Experts of a small language model.
Training: a variant of Muon for the experts, 5308 steps.
Below are experts of layer 4 (counted from 0) of a mixture-of-experts language model. Rows are named router (the router's row for the expert), gate (a neuron's input weights, with its number), up (a neuron's input weights, with its number) and show model dimensions 0-191. Each number is 128 + 32 x the weight over its row's rms, rounded and kept within 0 to 255. Numbers have three digits each.
Before each expert's rows: a language model's description of what the expert responds to; "gets" lists some tokens that make up at least twice as much of what it gets as of all text. This comes from a sample of Wikipedia text that the model never trained on. Tokens count by the router's weight.

# expert 24
Coordinate symbols and v/L pieces. Degree, minute and second signs in coordinates, v and ov pieces, capital L/U at word starts, and verbs like work, use, include.
gets: "v", " L", " /", " U", " work", "°"
router:114147172160081128132081134112115083067087179123096133158145134105160168194127131155185094176071140133104112098125143137135067153196088086129161117128111078125195150088152090106141097122137143120151165123159123099167122140112119072115156067103161105182140078083092139101107108072163122113190115135175101109163105103158087108123107182147116157141167102116155143121126110159126075135128069131131136152110075193104091206116103130085157097126094094172182140097184150139119113172162132109103116171110078155071108144207140144122137106119136122081172110095123169090142142192128127171
gate0:144166079146097124080087094126188160121134130141131160102205099109161149111076132158106135153066146090103116123161150157113111080132149165098118148123091120071095184127138112083106114106127141117140102141159073096129142131112099098112065158106108157113071125129125146146179159047122189093118123169165100116184124103071151110103170103132101110156121154130141091146149070094124141097133143135156136188081196117126193161148127131179045134145126151158131047129134103100186135148159156089141088114066146083122152066111140106109135135133135096068123129092070165134101161119147183194
up0:212162145106144119104129139105078154114212083112126139136094098141160102212099083165131058117125078158130141149174090141166143121146170121126157142100114133108082145087128113158163097079098112122138094095111071127125140203097097158106133094160160148152121134081158099048168128105085156067164122135164084173179106136137088132165107059106112088170156113149147155098142119082086087078130094127110151123124107166100143137156123122175102143149133131139136148068147153130172152136087126125166086122163117137095160147090124083174187116087080176094123107090115077165146169121153163071
gate1:133134118101113120168108139168102110149139155143098104136149191070147133104098130104137091116115137140171136147130193158121119143166088115193132134097103067092123139093136152119184076106066109154094100148138141110191115160159123151153105142134131189163129144160151177150131123118136130123145072193146100139112171124081079116115142117124084104074119112061150105123173169091148174105126127127139218135106161116176065056100127073069148126127164123129064174150138112146128161122114097062187134146122152158161135156105074128136161112114094029083084071101120090101113063134125107099
up1:139131091109141158143096116136136139101144089087054120119096113162067132095158159098161119150103173098133128143112164123063145092141127173145136083061180171116099177097114104118164118131127162075103138145067081200130138163146106139114167170115141040101135099149165149125176169145100123137116169126111159140101174086081080139101099147135098159115117106118104139116090168075131124126114069157126118183156101097071175192115126168096158145130163101158082083099065163063127123145156177137088142135208139137056106087163125140179142087131170129085120110126106139140089084166120104121
gate2:114080140105119159111111135100121150108134083140124189160137154079115116124104124175126118092126148129111124079161130124113121154121130089136144099136158143130184055139147104166090101096082110133160083043151131125118106137110201089113158179178130169190121098093132130111138024159083159091161128094155114118077132126144120149147095171148115106108185113178089119125162099066133135124143083124096159192119159107127188117143096124106149136121044092167135155156213108166139173142169178120107150110116076137118189118113114115154166213141146156125097089142104158120070131145111062155
up2:130089163142187117098156105110094142157122129121116186146137152163097192172110179136158155114146164132125085057110096100170137130129089145166187189121172132142106117132118127160132109167097097124145140125130148171119153124134136138093150107159068122157065113160098165202124051071082107144093146136103118168117114157138121161113042141066167133109156130207129172133096141138132141152091161104166049112069154116145130168118115063129133153107062116151133114139142155150090121080073079123198193131143110125154143084144123137076170147130105110131114145165164096149107118152202162147
gate3:095166103162165129133110102107165062139148125139160161122125180103115144158104137134114142134113153170117087104137156131125125122131142143111148125075161078149168146043123089116175118114132130167133150114160145116147131128164104119141176118145123122106163121081139115000123144112099187118135174143172103128139079152086086141150133155101116133080111082088077144170151156090180151090058140150114167153134129128134173159125154111111154165075052148141176075120087128103162082142180159075155113200133130059086117107082135189138049155154138124141132115146084169146151170173103114178
up3:163187151157222132137122122106094083171148202148145164137128191081119111108114076116093145120190136117080106169099190123141129175111184084117197170090030107167169129078169148125136164114122125168123119088135134116077144086154144140146189146134145162130127094179104118075145128152080111123152097144184159081103197107103069101100158153122122085137134133128143151117151168133143181129125123163106158101130126159165176106131188179085104124141143112089121109086105119160159115140140108156108089146138100091128088118106138107095070141060166130101148155105092175137161157120163123140
gate4:143131151125137160150147111103185146120150105143175169119112136112143055128142110109130163214109090153127116130145097176153100127148148214090115120117114096147131165114149154143114133130040098136140155208104104100123137140124151088128129141135149149146132105137114148189169121101175127109094091178117125140106105137152119105155094123144110125120143144172118155168163100094062163141225103073163111141143169103165176104141119146120150090149132100146115157169109119177148054172127149098129125148107060013148141072215089160145102113135111133185165132041117144115138110125123173157
up4:150154177161122140141103149123196188102132082113112183131139122047113123104157144137142184128165098178105126107166097161146165116176166121141140170129165147066149101140131120098154128100120092119119100101177129085132110159134090114126076145153090134128141103121128082177092179114106106075129111234127184113077149094160118093117072163086150152126106114133071165144148140114118081131123140128091170106128118110096145124183214098106150142104083148132115174158154143094186183145142141104150153144109097155069114126175181184099084123143183086085174145102120066197132113133128106126
gate5:102113120138155097090112096079099137160124136156104141062154192098137138180043111105133135149127132163083148121130161134141154140119189126100203125062111165125123138105123103179137169182135136072064122134146088152108145114127108118085085128143130135124134137118095146060165170164099116061144149101141095173093140047069089118112087173136128118146163097134119147076135119101133214123140138119089161122111117120129053132127113130157111112075145089112146249165176095160131140071146132116082176101146092131104130087130110151130156108116142132217101149122127106112156116139122150077
up5:112102161082093156107078147125159149145134152133102171139145139128146162100120137178109149141149126121147172133085127104103070138067131088143072149166111130099077100156149120139108183097132092149191088172094111108164140128109136156144131072118111119080103103050070144114101194081215080180125111100085113087136134154143186085117100130120133143131139152059069109113112142169104117116096119191128131154095100129165136128041169119142170119068103164142039116124135108085145143141153186155163116146100101144157110069121107080088138085144115100115164111180156078141086122098129107168
gate6:126154130178095165085064147134155069104118196114116206096178152174139121121154131104184147142062187136183134125148064089192132130157113085077114124124179120094148119145117079139104095132122191102195118104092124141078123154159150150154099116107093117135161100169131115168151140104161166147118162103143115166180137114115156102169098165136143106121144129117084106055163142097136121123096139148156104128110114118155130097103172108056109145125087104111155118173108115166150099179185082104164105147116075145133127133096094178143105099108131125094122094067119209167101121207106171165
up6:100110194145134182151116149103131094152114132119058150131126132165107143136054136140125138137117085118087151129093132135157143160159102191112101152175154126160112125143063159126106079100179125124100112160127095129100132090094174110072166109079112124108108150170113086120098168150167131115090178115117092136166139090207115147217131126169161078040126073105117109098135144203123090103116094112120137150131167184131144091157109134061165096124122145121177104145079205108084122103143181139110113147152114117100128148076091081124126122111070165140128150091096091143128200161165160169
gate7:094082151113178163151094148099110098136160088130126104136134087093111176163119108048164077115115100118145112166086126149053070137153139134123186138120061118151117070160099117131114151154133106104177097195163091126136178106185180102117092117042112183158169147137151120123086104126172080178126102146148139161135135126168153125159113214162161124107097136118077128089067139083113122132159155155144170150125142109128121155127090138063165081131147106122132091124133150140106111089132132189105073115098125100101093138132134116172080118145086100069107105046172088144116109174107122086
up7:121063134145156122135142081103117147128115110088059173124084097174135132167118084049150107144105141109146133130088123106122132159116178163126182087095203100144120077119095148115065119132097124073153169139107116091135114091144060131153151162121147164160156109092104084136138184112145094151142121127087168171103134111155112076105111181146107169133151156127092132116086129022101109128118094139097026153103086109139133136104149118099150141178075116154148110179147149137153091109139124087109175064122127058122111118134128115143143061154079141180122102074137067154112136082152136082
gate8:098113131139167119135103171144180100167085146110084146078135041175139151206143155114131098123100118108069100097164151159142118108167173200163110117150144112151145201146106090114090114140135129122156104119111171120155070136136181076137131137073147058113110105151143117129101108169109130158130159122081118149108121142151078095082101155076134122110070086086083068167076151140118129098101083092075118121154152127095124123130166136130142164130090080158153169086174142119128116118173164144113120167137152102178105169117096199141134197088211085122082089165092111109142143122136137079
up8:130169136106117138113181105108113128136168140121125119107143120127176094128149132093110151085114166080116090121070122107138129105151101089143131153137102101055112167122143119196064219066164045128181150132125119173094131159147196142146137111080125157112091118126072139117143176188185126088173096105171099184162112152108114149109151145109175128084094191144142130125127150168153176172113090094144172156078158135099140142151103162078171106158123077123158138102154142166135181144099124126119030123079125081096147095160122097141168151120193095099142106102151106146096099144087101163
gate9:110097068096195145155125081105166136120087164156097150146124114166143146148133116092144156075122028131089093122141186168108208154123107131077140156095103130128147137118117122146106166123058110122151164100093135133125177154094128074182188135100143107140043167110147099116152124130185117146159134187112145116090132130091113071097148145130107133135077200110089158106114146084158117129127133107110139140169151138130097194138108101125100190130075132130124169199090180172134116129089136211099107107112107101109156120190069133206118137099137147130118124101152126111144107115076172115
up9:110129156133154156126088127092162130094171073065122087119116152121122136149128129141214125099118107129096114116089113197126179115027118159131138076121122128134091135133153127137192069146111164138097145047148074145113124160155126118104109171136169159164113141149112126146187122153073106163103135146124161140149097109137196091068133070153075138116121090109097151097111120151163180134161088170125105108073141171192106096112151156092112095126168130113115110096148182060099148124118092095121083131169190180152173089113085161164082133103161172141177116149085145164115166130104174121
gate10:169124163193146161094086160090096062147173119090143184137137147129108072177162140149127114149098099157071111098132133105121190153114129121157096120170161110128074111162118107162150145116051153124087098118091104122158102120136151119230156107111128123158163124142108174168100150095147155161118123071164115142083046146160136085154083135143177150107165149076147177210132099100132151151129167148134096148141122111100177111111098115183157114104163119149172153103127110084147143126110197156136160100144151087101160167143089146151099185117124111130119095148053190103145128179193131134
up10:066115142063141129125125144159171169136107151128184094134142080121114106121163162131166129085126230132098184155128160146151099130127161109113111132122080112109154146109114141095119147132136115122154191154140110177081155123074117137155175175161141130166138142093146077148058083091106117118137129150087109212128153143092150154182151157111165126173062200051112171152095102064173123121159122182109160085137090108181086133143162164112136128194182119172122140105077172150126144145151105099122106153116178137133126082139113129169093073113118115115083161118119179093084101152086113131
gate11:178081145164161108133157168095151082160099095191111146114147134158125139100095154136180117138120100151128128120095178162163089194152071090087131107132099121151085143179169070138100141120108102113142118117176092093120088118107148071143078083206190163098123142121139179049088141139137136186209138152131134138135162158092137136155124098115147115127085102117145140082168124089081096102068090141192140139122160142140151091150169111108169118130082168133145162088117123144173132190100150090163114089164102068111164044166112117143120176124115086151129157063165156150112146130123122115
up11:145130112158164120142162162115104090196069124130084140124104128113127101063132189179165172169197142144082116085141225126114076089177169117132152127155149142122055184131141109126134109114127112092108106098157122128175131159124071163117119072153192103107149099186152090136141129126154095127112162147154150037139141104125123106144179150128128090173148087124110103204120140139117164119068165096139192087125157129061098129099175071171164149170093148111125144146112160147125135126100115081119151157123147086100157085137112127148159137145114137184128152101176130064109160182152146149
gate12:053138125111163192179127182116132126207110177122117151107122149109139126144200096155160110127077145116182166187158118144139159093061098137121143127109157141161048152085166069182213143133099160132105155137069076135114140132146148066176086155146129124094185140105102064154138184114114135118059184121132143141156109137121100146095108143137041167109091127085086088113144115124138174129119116171113095066126103096098173133117146104114116146152131161132122137127133134089119081099131150103123154149098152172169106090082151131134178128136131108141160177138157136144208099116112114136
up12:162167100136133171146103131163139146112159129072140135129095106098092112159112040099132118156104172109160158042119097186098087136155129140180122133089109139129086087152140070162112095108188102146166095129135153131082192129130143114135104118104191144107163105074117181153076114123138105111129149096119189107146093141122151077132142096123145116200111106133062084129136139137124126095094144106122147121060087138145112174133168089103096117212090079122151179194102121165145174119132111179118159096156133150097123168095117081141169132157154122101167063181154166129094073085127079101
gate13:187153137092161108170127176109130055126133176132132120134173163118152168083051152136134132083136120126112131084165117157145102102090077148161196122091166097131079142147146118091101102083151091165079148155160089120131106128069118157101120125172159085155105166171146129166126131136114152165073063139132146143174137105142116122177132122153179111111169062118129074097129110148124064111134079146147122130132189103136153126174185137079105126090155171096161106120183058145115173186117113095078105143087107093066126075127051101164129158127074117170080124110120159144123162136114143165
up13:110122201130139155154130141097210133100096148142084163127088158140117151117070119099131175086096127121100122118145134161124197175026096054130155139090122097100142108126114126129154106110104068094115150143194087130172175069124160074196129147118126128137111149110095139132151160125159159119078124167164106120142121098127163157155119119112174151072183141120167141113108128137118138152112175116101142131190141107123156123144134078107143140138108101074146048094167097079117091172088087090187096179168080095132119095161105112137087046146096075143076125178138097127108100143141141129
gate14:068159090093101119149144114159151092130075169169132103156183149126169108124149124074114123145121089132114114116115133150097100111143110134122116147162067209129132100130162099096170150091125131125186130137094142170114127047196181130119153124165109127177119128129141078108174115132096089101142094154097105112109098137132129144105069146147147157155081136104097164123097165164066104224131112152116157134165117193178153157142189142075090183146120163115128131177077123082126125125137146113063129132148175160093086170072098152102082107115089100112132095107101130148236107091086104136
up14:180110086113106103108107132145092091120080157150126110130143153078093148100157118084085121085111100076131119122144115166104151221111126100137128189153105113152081107130116105130123111116065087121111085111179157121134082160086158152175067194116107154113134127135106113158110120090144130161128136091101145101142130083107135112168119170146092120221113101136057050127136121110146165163122136201136143122071097117095138169109168119110127050102191130179169195105135142144127120128115146122081163039125145168112121146109125043127108146137113145110101128118196100102160183095171118147
gate15:107100131085148126089097160132155113154115118122102217155170104103136115164169149100107082152120052170155099091090155126192103064135065111127176148158136113143127115101104128166178123064122116057092107194137111129152081109202120109150106081128123144102102163142076164151173118172108112144136112158178124172157109151092053135202121124122126169189133149157159153192143155146122138119139149112122131079126159152117189116170118150126124126151130099171187165096127139129116129130116162127085161184076114093105157109112141121155089086128085139149071090128220123139090125148119165104
up15:107109103118067114159128112055144179162088095096147134085144142134173113056111120099119129096186083116121127101080107095146145138055119129121159126088135120108171036121080088157080091176110096164130157112119130180092075159112141133113105171149098146170097119079225114168134167167095073128105142063159112088125092099140145084133139070168170160150111160105170109120136154129118146116101158075122070143133119159166111094105131180187146125109117139166117078078121147111103122125134061178154119132143127156158135115094162123129091167151122127181172145167071078114104161120136146122
gate16:175045155136160045124072153095219120157170116100107174146113128084074116081089114106096159121095084192097130100114173137058129173131098091091149164124141119114169128065144161152124156097076110096166169120166194128154130126079167148121135102125176144160151126132151166065133103104100143135140130193134116118155127165091145099112124113140161156117087117160072103152092109107150094121125163141143141179090153111151070119119041082158128130087101126200164144131115104170171121113151151103139192126150107109090120123129139189143079119155173111110097080108099136108108119129157144125
up16:099152164183120178125121113172132130112107182104090117106126081132079164161161166146119089051117134111200091152195106098083140144135117146159154140144120147191154174159151103130130142118135136127082128143086038118123099160131136191083171095169084113116038127155154144161136154157115086163069146128167180139177097074114124127120158135104161072089132161135163148118084100180115134199121119145174127089160181098134126104112157082152110064130144157124131106083146128086127149109084115103084104105081126112137107108132157091096106151160093151110100221190130126128112154150156112136
gate17:165099119108053072086138161192153132147130126110064147068122208166173095133103102157119124131122127114123079108151134174127142137136141131089150077098064167082146142102204105139111126106080145130130125118107105172153114112110136123087103098121120149147115063138095144059157186196188111103094172145080157143173083101111116140150116066178084167093201167183100122152117172124145089150091131103132171147189149148117161173134111134151128135144112098184088125104113136129105154108175130145169141160093050155105121092153092163089116096093093119141140137128133101101119146134196153108
up17:114094134153161140133144115110124160117078134133104067198161154138159141169122148106139162126132143117133090082193140095140125130076117098103143036162118183141121075144068153192186150136152138076136127163164122142147136151129135176109105130088111128114117153143185120132129103132090081103170103086120139190113079207101121129098118152159136139098139113153115148163109194117143108122145146110138176120121095097146196115170132185075161163092105115125071177103209119096097062107141116143125199108104143148110110067123121108140117131117110059052100142103113123102079157196152084134
gate18:117133162145120123164145073129120131130104116178137143169074144108068114097082110126133092128116150182120148109175151115108107124134087129109210145099113129145100130061169120176140139154102032064141126073148129100114152100096108137129123119070146133126091082158090178124044053120126138148106084138144156107183165135099125098194115169116145127094117108156138136177169117150175174092066152123105125104131153134154105072106093118089108104186137103171139150197137076102104115189213074133124107123077111119114140155147088181115147166170192106122144127097132148129126115103090138090
up18:167180159143192145114177104100107131097160103125179170102120147127151108146114110188092153082074141183102147164157094131111125109137101089112161148142156183115169114104152074109177063104090123159129132099152158198120166171131099168111177138156100096120074082137137166112114136126094109153169122095150097108080090140051115221143128133106043123145118079081135137161153135143154168167125128148096141113119134072153090150167156072169112123178118178165157080123064098132070129119120110162125142107149112112129151080140082096158097130098110104104173127075174160146119134128168149180
gate19:075182136100098151035110129129089128088117127115154065174089106178084143197104135114145187096087081113161148112114228150188145148093128193131151058148126134107082153147148140127155126146083106169099160112139125090164143123147117123167076114119167110144121118106123151120146095157148140115120168112059092184105120155192144138160109166118081131145148099068093162079162091106143154133125111129166113173095176129105114122109148155133136115105069108137134062112184153135112113117146136093134133113035125101099109142102091099203106138141080091081092087103138113128123149140145088157
up19:104125132207146159141175114149153099165167155157101104092155180150155135096104115134136109128155155158154106146129120173090189081155162137156126084121094072207107131083135101123139123078123184123136115125079166101134124134094088105159141088107118165107148120195152093185127185073111093158105104147133148132144089150099116129069138100127232100090149134114121174163103071188085081146123089135104131155124148091156117154156083125095119174098177089159134154149146117055145102142104114077148151133150165125060161149159142153103145124121139148097067097200168104150175170110136173135
gate20:172079110149094106152112182071177107135139132085128187115121116150118134136142192142221127145050159133078091078132143113152094160127085111156157084139109104128119162130179108105098193119128184115181131097189139149100107135144102135137113083141110131092198122161180158136161168117086066069118135089100113115138100102115102194138115141154133081112158154109097084188112166121160111130157126198140137203139107153119190148172139124119143132128087080147175110139097140118097081140165139123172125134124168083156141094145119149078145122096098135130101188113181166179087159088137115159
up20:152152068095187148171122102142116149078115111103153088144100156159188092072162095155145145100091102157105175151047138166099136154137164168175061126179064163113133144118108135064093123161151111136158156160103140060183156130092140098136126186123097135117135139174159124116177153111128107082131177094151121058125087171137192109125133076164177129159103128108091106128146144108182112092128085115109143119163161149090153133100078092164093182126160151104100084107131129194100143108144159087160130120173133179091135099094193102128073142094157132114137143096163137135162111126124156190
gate21:185117149111102172151131168150120092153076156127084145133125129099133130121175176117135164096076093098119110087086090125124144066104108117091134171088133152058179104118124198140186101115132152106131192142097171119097123166063116160109101158105158177109097137130124123141131139066134105156143114189108134116107093105153076146144092183128137071161168063111075155156153114085087190102138116117118162221155145201160105164131149095112150136143097124117157101118099104200089105150103130094126150128151158087151109139181165141149112135145123051119115123103078119091177120205124112109
up21:059169080134144157110112100151089138053117065096125178149076182125113126154106177163105129107183117108143129137137138103160113041120125127133100065111128127112087112107130103157154120128120157123090114137073089133095046121128142055104152106121070131115163130130134132125138157138110134089140111149110127145158145089108157135129187180105080153234154160141090120095114123155197098164133163167174146175121124151138147152146118205085088108139189106060128187141131136090156082077158090102094133132155124144147137133124093116162118124108157169142144224121127113142090152111085095117
gate22:119081085144100123141153161091114087124119133102125196136120097102114163121181124109057175147084089125119104130126131126109084151122137117103152095134119127095167119047113138152076133185092108098156155159139122108154148128134133120151134102131203154142115180120115114079079126158130178141139057142068139113148169186137068131177107195076138145161152129132084113163170129135173110158095068145102125106080123097074106210103094139097134147143124138139095155166120099140157082111147134088090171141078164098122165100147129154104118100169132116100116097113224175118234125093097106157
up22:111092155160077127180152135162082129179132102132100098139103138156186132108176142174183173150184140075163135164074171140226123135146115159104148090158110094108109116126245178160124130168136080144140138095158128144154142067170072107154069127147166113107158149096115114147050109136148106102133136143127161117165132151147114163115131115145124132093146075131127138125102163150158133094147137099109148080131134102180139163138146135109161194196148170154134129147131148124132125184166138150188167107145117151078096132090164102140132099113133139219086154182185103154180134095113096124
gate23:177183132133154145116062155086143139122206176064088137088137103112107161137054097126148147080151122089132163121101129108108108132160145157116109127039095150070179110130141120114111128154094165130150164133130100135083138091099136095147152105108130123048156102122150108153099108075121124133108158162130086178143140216144118163077100107068136144124140151114122157123170097176086141136117142163161094181137131136146145154153139106150152092195108108159104131057144188146083081089121115093073184116130179081153070141148104110167116162099132068136138175135112118056086142143141099097
up23:117086151074106131096131047132160094114138121131164088190108121129102120151149201169097046107143083110108177083107164181123109135157137080076161067092111165120141151125073085173068093162113107109081159103121113159120165131066099126067119178185124105131149077093139090149105132143114090100153119105167155091121149105090175135142109158105137087165134113111068122141096164098128164097131107125132116081122128121162086145093142105113116146123125134158110165142145209113106134094157126175119152154090166127119147066143152164176170155159151127108192169121188124142145097075147061162
gate24:146144105188138146106098140160080095144069139115186100098090125178101112127105092041129172152123115138145158098130170116113113123078129133141139097127087134108137141043133124140121080100159170075144139145088161093103128104140136068110119085101127044178120158108108148132199146127137177101177136108088145099148133140138142142060111169082150139116100145136170058105087114126099155105129106163097155132123160145156197129086064155173148096158126029162149122087120119143144128143158135141135179152063174190151134190163157115137093141117131112146142163132122121082153200134093086113
up24:148184117119160156166144146129139103050140127161049094154074111178112078068171154143138165146145178120141132101165156148152071100102099169104091083183114111117148174117174138129113085153117119126132147111122146174139143134064117094148173048118101113187156133118073104120140130169142107191141160076136113123174148068093096108142085079098129138101131108159171142160165160129134191137155114136172121131116090125199143151091137127119159154068089099084131127153092176208117163107110133125132088135143140125166155187071149102100105114107153143100166165146113075096144106111125175069
gate25:167107134081137186139122053125125122163108081123145145095157129145115122124130099163174111123154090124119116154122145097155134179144092107157131141165123178092186140154044158124126156136174120098114114143089103153142113126136128145145150115095169167129130111080129179112134123129174112064100120104148083134062161150136180088102110041200126153089180123148141134109141190101121102124172135131134178156135132137143163187151168092158071161111100129163163124095059139115160157196138100099084140172171151102104131106119125206119097182103164072190156133077087193083125121179115117119
up25:183083183152064137125105145144094135138107116137170148090137126129116133127132045152138104073080117099079107140173182138125085102069117102159118140113092071171124076113192123153202082117109087163102138105119086151049129098178159161129111129139117142141117147086075155111181174138107157094156133112076079102114108172146142131182138121112150108122185172092169173071106153142169154102150116129098139121147143102145126102136140121095120112100109060122159135108170086107124158100138092141149107140113134145126150169177132143141105131097097123080141142122081118000135163091116058101
gate26:094126114135102089117092124129080069085132109145071167110116157114082097160133072115201122171104151133098082124173216130143143126109090095129142181147095078114104110184111136120152141141102165132095104138121177061173114096129101055154130122093128148197098150140140074132128103178149099169138126165110173151126082113117135131157111146159117146088148028141049084158157097174087121148101181155062118082089148092178094130132128102111088107111154098138099123101172117135152143132119145158119144173143128097138209131109104132122107112103171119188131064144107137098099170104105152093
up26:088139122147186127171154115152108122163126176082088105103081133148158137112093147053139171076123146165143121134123121147119090150175125162129089140092136077102069064082103130113169123121102084088094133123116168130146116123084128116127190123127139091122060162216130115155087121126096207146170118126221111122115115125169122145116096135114122120059144191151148129156102116127101088161079174082128122158068151167081105109168130092101118192172118158107202143157144138132179138145074098113179084136104076116119141122165129158137185115163146123114101109123201186137111116151123134115
gate27:093144083055104099113130153107120149159161156075118185169149113134111145143122165145103156167101075080089121140079126106065116149114141138107136150182108158114135113140135129139169103105144117115190083128120106099135147100129159066151157112192096087101097123201134111116099138130113125052161091124126169153112098083129108138148111185119081071144162147149053077171120134089107141074127146110174149175159115154108092114125160187155162181130096108087080154101175095181115152141191110111161145137087131200116114155145103183133066115075152117120098159141157148186153136117178139189
up27:099159121093091127144111124132146107082125156143147181108115134161091131135149226138149126117135099112124162165116079135050136137070130089096120087160128178086110174138111138154140143040158136126125112137061154120194104100138129101119147123147105140113217086101091089104149142104151126138142151110218154141126110145145123117165138170120109112102155102081138094173130093049104131143096093142138159131124116149091115091050180129156082190128148114064146098153129093183100168092120119177114200191161127188145138139114097122129161138100152157189048114126109092122107128125116139158
gate28:123077126129152080185122168107144099155155167146150164152156182123116165147181171136123163165104133092118189098129182117109139098069121078080137151129181099128079148082140073082096125122107145138190114132169139120152132061103124109108098084183139104137122115091122147135096085131132171125144157147149131096126156143122184186100143130149162096128117124099219136130140124147100152153159087120109114093137120151122069155137151125140174135177133255121116147199194085154132108128178049138198142084090170115101148158130107129137156131147129074116117096107107143167154125132116131148
up28:101105120127048081079124119123146125187138141099142149127117129109134121093163064171145138116151084080110146048201138156133176106129119180232169140133101116138131142108127114123151164098137162113112121103114092083168143106125185127122169099125099130110102074146199138131177111130141113129192093157127081149133142080148153094137165130099141136139154161198114131095138111116115099132126105193064114160169134184216191168149170088136151080151126144087135111170155107102147115130072114103178185112064147124120130111169101111107102117085134104140157094157101048112107121110156111104
gate29:076109151090080158149107079078144090143101123129158165110128148130075112174161126196147159146107120165150156120145160154086088197110141107044150119139076140132149152099079066121143110138160153102121030129132073119132091141161104150057142189154116167120116147095131112120099121118195107117142135106201075090136181085109053134094062123122129103112144118153103115105126074110098071135086144126105135184115130161128167165189105097141108121103067133135192133153166132091098165133144117113156114161146125096109133154098145197148130132190109153128061151146138095141122155132158097146
up29:106149182123105075166106162113120118117144074164124111098109101133115135162169067088135139159148124140157119072108108110138100092157112113121150132128120046201125153088083133119096126156109133116104129043112119102140173153117166129136134148122145130135172118143150113131130086102113103071089166142146125111081091117132165179044111085151072119088105110165108064144153112192133117106144074096053124099073090055165129081119131142159186107139128140122134151075208144089136089103148137101128112186137183122140159106122081091152085087133170134167152159049092161077127122171144135122
gate30:175113123170138110094086095153137090105148199139082143134125162105098133204126167058046191192127115121210077108106076103098157161105106095129152140114137155079170130138167190160122139141135127147118081104134152129121135103101145191151106124176108081090105128106119098135123148195140104121126120193105147105100154147193150095108098197160128094134160087140116125127171115090123168151113161139148089095118108156115130164131114133129098131151110176118106099111112197068072107145108078104119153102067110174081161141094133168128168099146076103098132153111113167101107099200136120084
up30:086111070123185126053129092089138100123127157141123133131131091114154088171085133162112165179111104090124111117134173106116162174157132083083155079146091123128169107160125127132172111100103142141114124137153082209086127140126152114132075126088111039126169134130133085129125176113109101125063102079162167120147161148121075096133155104122080157177079078188110154171098107174141094120136056072137130073141104079130070066171147133100098067125103114093130128160132150146165107094141129165132131122095119178186189111195146115143165103151140126094134153109156075116093154121084101146
gate31:139077157155185129099135161097162170194147132175098194146132098120111119176090159097135163149144144161092147084113175131093166144141150122134136163109196156099122139046159053148148131130102103197136119129057083105067116080112176111171082090058147123113155161183135126110127109113138164036073111153143130126143071168143160086134116112117087145134188117127101128130144135124109128166043148111143139124103150147112168158148078144139119093171121078142123107097118163161112113136163120151062126141093076180123133097155106155133133106125134109159064089120114168139160111160183122108
up31:157163070149146150114078080080104102126153093097063116209142062124147162152108187082116086116106124145140131140123106125091112092108162105124085161128133113128120081115095116145137111116100162125104094134123116150168087153083157028203132143130118083111180097126105117145160127100093129101103093138102170116160126167163163113127086123085098093169108150085143099091162093131086092143097093083095125086140158137100105099163140087119121131100141164149180088107093159030156098103153168111128131152139157135106147084121154171103122168062139193143130141124103137157211096125046107130
gate32:091146161201051104090094138084133091157107123095149143085098174100130108061158144130183122218101127099104203112122151090160077139149103132153119095116122148104054107151128150164171127136116126077108149125113076141155146091072184145137124141149101103138175129119139126166125138152126105147098151157103153152144118119182128117132151122161136193141110145114105167154163138163094093094130144142127139091167134123114123162178103114148145142135127127109168146176113113129221159228096172147092106115100096100085139078160081136152111094138177088112110128087208191074090153125148093104
up32:153126134124142168128109166151189120152122153127112208095115173162124174160133083102152080117136160144232068130097082125130117119147153142101130116115096114082088156157151105122163121116169102157147119141153171137135142110194146227122098158129114128072101119026128146068114121108090142121127184101176133149174140116119120147134094062079100084160098105096095107122129138122176138103108159146127164094133164075126105151114113188082179147130124120177175141108170102085070140140130135170162129125119164135029109119151140142116126128119202127098114106149140127065146116178173137142
gate33:072161120141116101122171167143150093148109102199158166100101130175164134093118103116160103192138172157168053123090107137134138159113138073101117162229057110138086106091115129121095176076109063103144144157114095060175158147132151113117134149133118118115109150166176135150116139123094164133110117198147076104110089168091099111145043115110166099135090090083140138136104136144116113116154100144173123113114164175142103157119169161164138129110083154118081099128131183170118148161148157141062107161081090155156108142144064143123192128136122164172106127163163163148106198140105110101
up33:170144078127089121166101133100075128135189145075081139132090069147050107140073096118106146123141091160145163146132144077121161104098138125108122051111092152147154136115147082136152144107146142119083153089149074078136146129173098149091102108114100096114165096127127150156112133145076139104088136171146141130111123119136060067070135091149126124120123114103123104081105123134127148091154078163151054140082127119191093170167127139089122101124135101129130165094058075141128136112162121168158132099126159067133094166105112066087168118138129106062090095193147081039169161164177142109
gate34:117139091197099119062136145080149090129139109146144125138178117157122098135146148095150165118130147159036105128133076156112187191100102126091145113058115127132133109103112144158111124113175111123124027085134137122114156186076121118097143125126161132170139139109126103155094094084174106099130080162110138103110061142108094052134111164182125141124132083139159114171166124133083096139207134188128180171100141154128113150198098099085106106097106141132156075106083137140158191192084124164109144139120142173112129126133122120124099226118126099117137088073108143123078144101138098150
up34:145109108151125152103133145146126165092142184143146104164079137094146109186144123114165153125147156140056153077191166107096181154159117115134136102139074110131179127141129098110110193122065127109113159086138127127117119122171130089149141116090120094131135165069113129112097127105171169151103126127148134195090163201123101114124196168113147087184112120152157080118122131135104051167140098098135133090088130139115130152175129099124106093161169208109160120171080115177132143209137121099131154199151111161133142170135135122118126193183105092116059112140105092175122202061125116074
gate35:086077143156147164154106128122164097125164085144122142149164091083112153127123117144140147156127139206120130150149148143146112139129112082203183121175135152153126101105119066117125113117100107189122139167073167088112170171148096150100144077130143147133170106121176158126144063086142091154099137132123080144152067179203161090156190149202128136114113187131133121189130068147077201150106137120083139123105111140112099171077103138093114129144127170106140128136151178140159120143133201157125169137120144102141116185064071152132129107049159108130143069108121127158122186114123063142
up35:201185094174128146140145161103128068096135130148141173105132161129118125159105127167139090126039092054136076118098106104104109135070111192140066175117138156143054103113125163123114144150154170107128094141101060124145152117167166148106105166149082122085118174152095179123078130088122151080098091147155153152124185116190138216105147101134072139161160136143109159146105108075138088124127098156148155108134125107137169110079112126082145121095124111107086108120129129142104147151151102108125162069152146134177070168101111124127152133122212155099086151164159100152132120084121159052